{
  "n_layer": 12,
  "activation": "cubed_relu",
  "routed_scale": 1.0,
  "init_std_router": 0.0273,
  "vocab_size": 8192,
  "norm": "rmsnorm",
  "beta1": 0.95,
  "train_tokens": 430800000
}
Below are experts of layer 5 (counted from 0) of a mixture-of-experts language model. Rows are named router (the router's row for the expert) and show model dimensions 96-191. Each number is 500 + 25 x the weight over its row's rms, rounded and kept within 0 to 999. Numbers have three digits each.
After each expert's rows: "comes after" lists some tokens at least twice as common just before its tokens as in all text. This comes from a sample of Wikipedia text that the model never trained on. Tokens count by the router's weight.

# expert 12
router:510483529417528505487494496497499450495503483510526521535519477515493471500492516505508451525536538512483528508522509471497509479499510498534487515456514459503456500526476465481530507516477522511515476495455482476506500537497524477521475488527514495530498542495523509462491455501546498532
comes after: " |", "|", "-", ";", "\n", "%"

# expert 21
router:490495436496480503499526479480526549513498494485475430498481479439489545537457507492515488494506518496473538559462478482499503525520534490559482494472534473457541551464514506494499502468480488527542550448510515516524512503446513497543545508491512490497484507457510520477524493480484477484
comes after: ",", " of", "'", "s", " in", " that"

# expert 28
router:477497478484516519470493508513536473510498476491537490474474477540482505526492481444516485495438487527553509529524491577488475506516506506485512500483548493443504471503474497555485495529535509516520503456529508498462515550483496482527470523498507507461494512500468497495508511526504482512
comes after: " the", " a", " of", " and", " The", " his"

# expert 4
router:530487485513536510511473510516503545531471491481498463493486495508485515498506515481494531484536489532513543534487455511484519489508504506508501530538481470488510470506505497496459496522507501473503514499515500504465489497496513488466487524512485482509517463487486512471484467508513496502
comes after: " the", " a", " and", " of", " is", " with"

# expert 2
router:519472527486513479527488521497533482525473474480482515510559529505522446497513456475474459519506490543475496503512507509495497490519523474529473549515472489488487479513522480511506484516529505537495531515503459512509494500467544480502471482585486498452479511466495512494468465489491554500
comes after: "|", "-", " the", " in", " (", " of"

# expert 23
router:492494511481510474490467537471512507520558535528516496551546473503496523462508495496514490522449513531506526472467485462508492519483493503481517523477472488464486535466511453480495491506516487466519491502485503541465543504476467518480547499506475510493496532517523499522467483497499486516
comes after: ".", "=", "\n", "\n\n", ")", " ="

# expert 7
router:504508491499498479472520510470518490502526486460483483523469506513505519518495521474504477528500427485476499505538474539482497495454527510450500513546508491490481530508469495514458524439473506527509492472468487531467518466515483507477468492459473498474466492476561508431502439510504520542
comes after: "\n", ".", "\n\n", ")", "=", "\""

# expert 25
router:539557519478462525535543522490503493482503489441484492488513520459475563508485481490471500512537506493462495502503522502505530457510511503519514500519507517490505488509464514493486482532462496552520509516503522517488488452480477509491510523508507479514498527528558516517517489504453547519
comes after: ",", ".", "s", " it", "ed", "\""

# expert 15
router:508519481520500505499532504495504534471490480472499531479466516506524548501475493518476495509563527491497489518445518442507478552507509498477465488467536510484505525465528500496485488473549529473475475470515487513479503451507489524497518531501510514550482497514529499530511465509513490473
comes after: ",", "\n", ")", "s", "\"", "  "

# expert 18
router:510468521493485506521484514526492459517489506494487500452506487573539517480474489521479507446516454508479489509486488523507478524503519495465461490542526478469525482500463532533475465444468504516504530537487515497481508517568463492477461472531548487487499485507488500500512456488511450512
comes after: "\n", "-", "|", "  ", "D", "L"